python train.py --num_hidden_layers=8 --hidden_size=384 --n_experts=64 --experts_per_token=2 --d_expert=224 --d_shared_expert=0 --hidden_act="swiglu" --moe_layers=[0, 1, 2, 3, 4, 5, 6, 7] --router_score="softmax" --normalize_top_k=true --routed_scale=1.5 --balance_loss=0.00649 --balance_bias=false --router_z_loss=0.001 --n_groups=4 --groups_per_token=1 --init_std_router=0.0133 --lr_router=0.000808 --vocab_size=4096 --norm="rmsnorm" --norm_eps=1e-05 --tie_word_embeddings=false --optimizer="soap_variant" --learning_rate=0.0038 --beta1=0.95 --beta2=0.95 --batch_tokens=262144 --max_seq_len=256 --train_tokens=2150000000 --max_steps=8202 --dataset="wikipedia_en"
Below are experts of layer 5 (counted from 0) of a mixture-of-experts language model. Rows are named router (the router's row for the expert), gate (a neuron's input weights, with its number), up (a neuron's input weights, with its number) and show model dimensions 128-255. Each number is 128 + 24 x the weight over its row's rms, rounded and kept within 0 to 255. Numbers have three digits each.
Before each expert's rows: a language model's description of what the expert responds to. This comes from a sample of Wikipedia text that the model never trained on.

# expert 53
Description: Clause openers, location separators. Subordinators and prepositions like when, where, while, because, at, from, and punctuation before place names, as in (3,031) Charleston, Province: Markazi.
router:118142068159138148137122160140116152122135179127139153113163104161130147122117107142171117182137121077136132112102093119153106141119124125192136162140078132112105118103105094111146128150146158111140153162146156109134116185122127125156110130083158150100138108139116144142149103139117102122131139113120145111114116122142127132134128090135066117111095134148113134135084148103154107150157
gate0:129161119148151174099127159157095115127129107094098096153161132124164107138144157145172120125160149139100116118125125149117124093152117137139186144107111126139097118139112130141124104106179152125058096107073147103105157147106149138120210162155126084131141130171142121114132152137111133122095130136173142156134136146141151148099113094123137068119135157184108149121106131177152100143119
up0:107110120129156164118098113127154135138137102118133132106136178101108122146147133105112163100079111122098149150098122149132114100108143123135145144107096098160136106106124097112097156156177120112109115124137115113176144160134093146166139102123126133113159090142137149104150160102124124126122119169117147110119116132173134145155107127138111150140104142132134116142172086116155163112164
gate1:126090105115146163142119060117107148120112141108147127180107090125120136101105115120113122180108117149126148103096142113122101116155136115115121130145124065124135129119169121119147120115135141110127119150114118122128207151138127150123132090089098165136131117114110087172113155170108117124130101132099122117161145133083118104124153167107093158137119154103094131085140126128128108103119
up1:131108159119077126162095076189068142096145128108132120156079089133144115137098105128130152149112119133127097124118139127105093144123134125143159134120119114123147105115122141126153167097113143122153122123111108127134172165146126113114142122113115085187196161131126146150118180112108087143107137088137139119136124129125106101083120128132111136127149177094124123089116087169129114116126
gate2:111097097085124160170143192093150111111134058087158102097124131119170127114140108144063103146082120073125084121107140149134149108163123104132146137115131161135075127163138118147108109122162130104134104157102104126109107110129154078095122106138143139108120133164146139136125149137125114145141135124129121192089150080138149182116175157132121082116084124122138130119118163160160141147134
up2:120124155118123153115114113155178114118147162153111105119111143107155148107137106134145127086157119165147165127126135125114126151114120133144116117086112182152123150182114120149151131146116132092103135107120153096115133130154095120143153117126108149131120131114098165133182107158191123148156126165123121139113115135118111113127100112107158132170139128156094107161097131089106113107168

# expert 60
Description: Line-ending tokens. Tokens ending a line, especially pipe plus newline ending table rows, heading ends, colons before lists, table divider rows.
router:151143119110160128149116171105124153116159121128141135110150151137123105107151108140079127129143112117117175151145127159141110126115087147151113154117098086128093133164154095095109132126177136072126133111130147129095064163139130080129105118101125140132153125145141088141117102028153158099111115112141141125135168112118141147132121109156104117125119161124182157113162139129157140153173
gate0:101098128099116098107110129117143129132178090141124119117126139147146150167099138138111127136139116097141157134123135126145168091108114092134164147121115121123129091117165090142134127156108143114180122121143126157133144125121098128129102119121113162075135125182120115105110164113131149143115153115152153134103119127151138117164091131166123141072134101144077140125121119132164123134144
up0:094136127130110133139134161114132117128149104147105111126102148205143135156147124130106121182122157144120134139140118085112125121156093157221151135126097071120122147101155114107113127118116135119136118149142114124116108111139119117155091145156134104105128132183142130129114170107120150117108128100139077128119142091148155125163118105146120122131130128136138127146129132089142100140062
gate1:142103134131133107175166131149184152121138152126122168144117151126136147131129162139148112077163092137161119083151119113156169144115105135094145171157142130128146124128126098194127150157136131132141122107181154137179110145137120166127106159116134121109085142182079141139115130146116133129127118121148140113105110115167111136146147168097143148137143106124125163100161092131136131122131
up1:148110154149129143139129116110084133135148112130128123126102136155142139116156145135105111115096165151110092144162119127140074133118129106126142092126164143142116141100145104106117115114104156112133152112153133113180141127163136169152139112100123172140090089101127163106145138124153117123093170084091103128160097146099120146092119088125116119148143109119099102144125132152107099138137
gate2:122123144116112153194104146090151149100126105106084130136154129138134098135119146089131153114117097133133143125132114142144131100147136124116100108130104114139080130128143155155130116149113142145135141113132115168114098163124148113178127079087094146126144149171117161160121149086081075161160153121140113172173117112119110143110132148159097129133115126152115089137099155118096146164122
up2:129132097162145124119120134125128118149127086122124120081150169106143120149143082089113130083141123157159108093144122136114081122148113142085116140120150140167108075163170139094143093147139130140154089102136121099153126141149089137152129113114095157138127168113137107122086147119153149157062104136102129161162134125149114088110132161135090135110135107180125159118137149120125099116128

# expert 38
Description: Initial w/sp, digits. Word-initial w or sp pieces such as w(ins), w(alls), Sp(irit), and digits in scores, percentages and dates.
router:154131107115174120136130140176083153108177133124134121122151106130152122083142111173195102129140085104133135129114128098124132113117128176129178115110104145164092167107162078121120089155133177093157123127148121111115119127151100144135110145101160185074126169146122091130145124143151110133101106119113121123134114166105168139117161128135107173101107171158134128138135173093098174114133
gate0:140168135144131156114179108161141145062128098148136140165145164136155167150137111133111141128122144145134127145122138153135123135130141170103136094106146148154089117125146136133127138115132111115125076135122098175128105151136089126154148094096163117118104165167107122101146152160137123140141121095123116143131146096075115119164130144127078087164143146093120120128150111079122129124140
up0:144090119118117084125121151141087152133122155120106144094116106185162083092131150100161153120118141121155169141150113132103139122107109089165087175124094117145157118146124115058158093146128115115166149132107162110137120097142131152097142160123097116111148062072154143136136102069144185119141120153118136136126116155140164140125120127100133120143139121143157138110096148169134135119120
gate1:109141130104112133140161119094111131133142130137144117095119158145089100105112096182144126119136092133110113170124141141084145144164104130140155155124079136118103103137144103135095134147148199129125116107153099115142129173122135174120124106150128095087098148117126103106165164119143125130131185099158165118120125117113126136152143130106133152123124144131130109119133183116103194156154
up1:119106130116135155142178128150133132158145117135108138070153149126111169098114121119111146130134097145158132140124109114087157100117145126149118111107077159149115093099129124133124094091131110131108144126163142109170091222174097151125177134116113138119095136110153159120107155110128158169155112138121158101121126142135147130169127124126147124090118150149139150133130154108129117099132
gate2:181171131112116093149153128116094109126164131128149128108154146115148088126153118145106118144114147101144085137139121098154099098114184162126127129123118168166127140140174092135157165114134140126104124143140107105121119127115126140171161139082173140108121105152151104157137170132129100145098134147121122139128145140174111108097139123124093151105144158147101109162113163104156155157104
up2:109123150129153159107140146105145127127136137108085104173127107118125157153082147161120163147149130159097124146098147143122132148100118130168133151125094090113159129158106154148147102083152130096194155148094200148112160152091126169131121153118110091086136135091148128114124131117106145138143150138129135102132109138087126114095119126141124135171094145122164130160139137170129115100135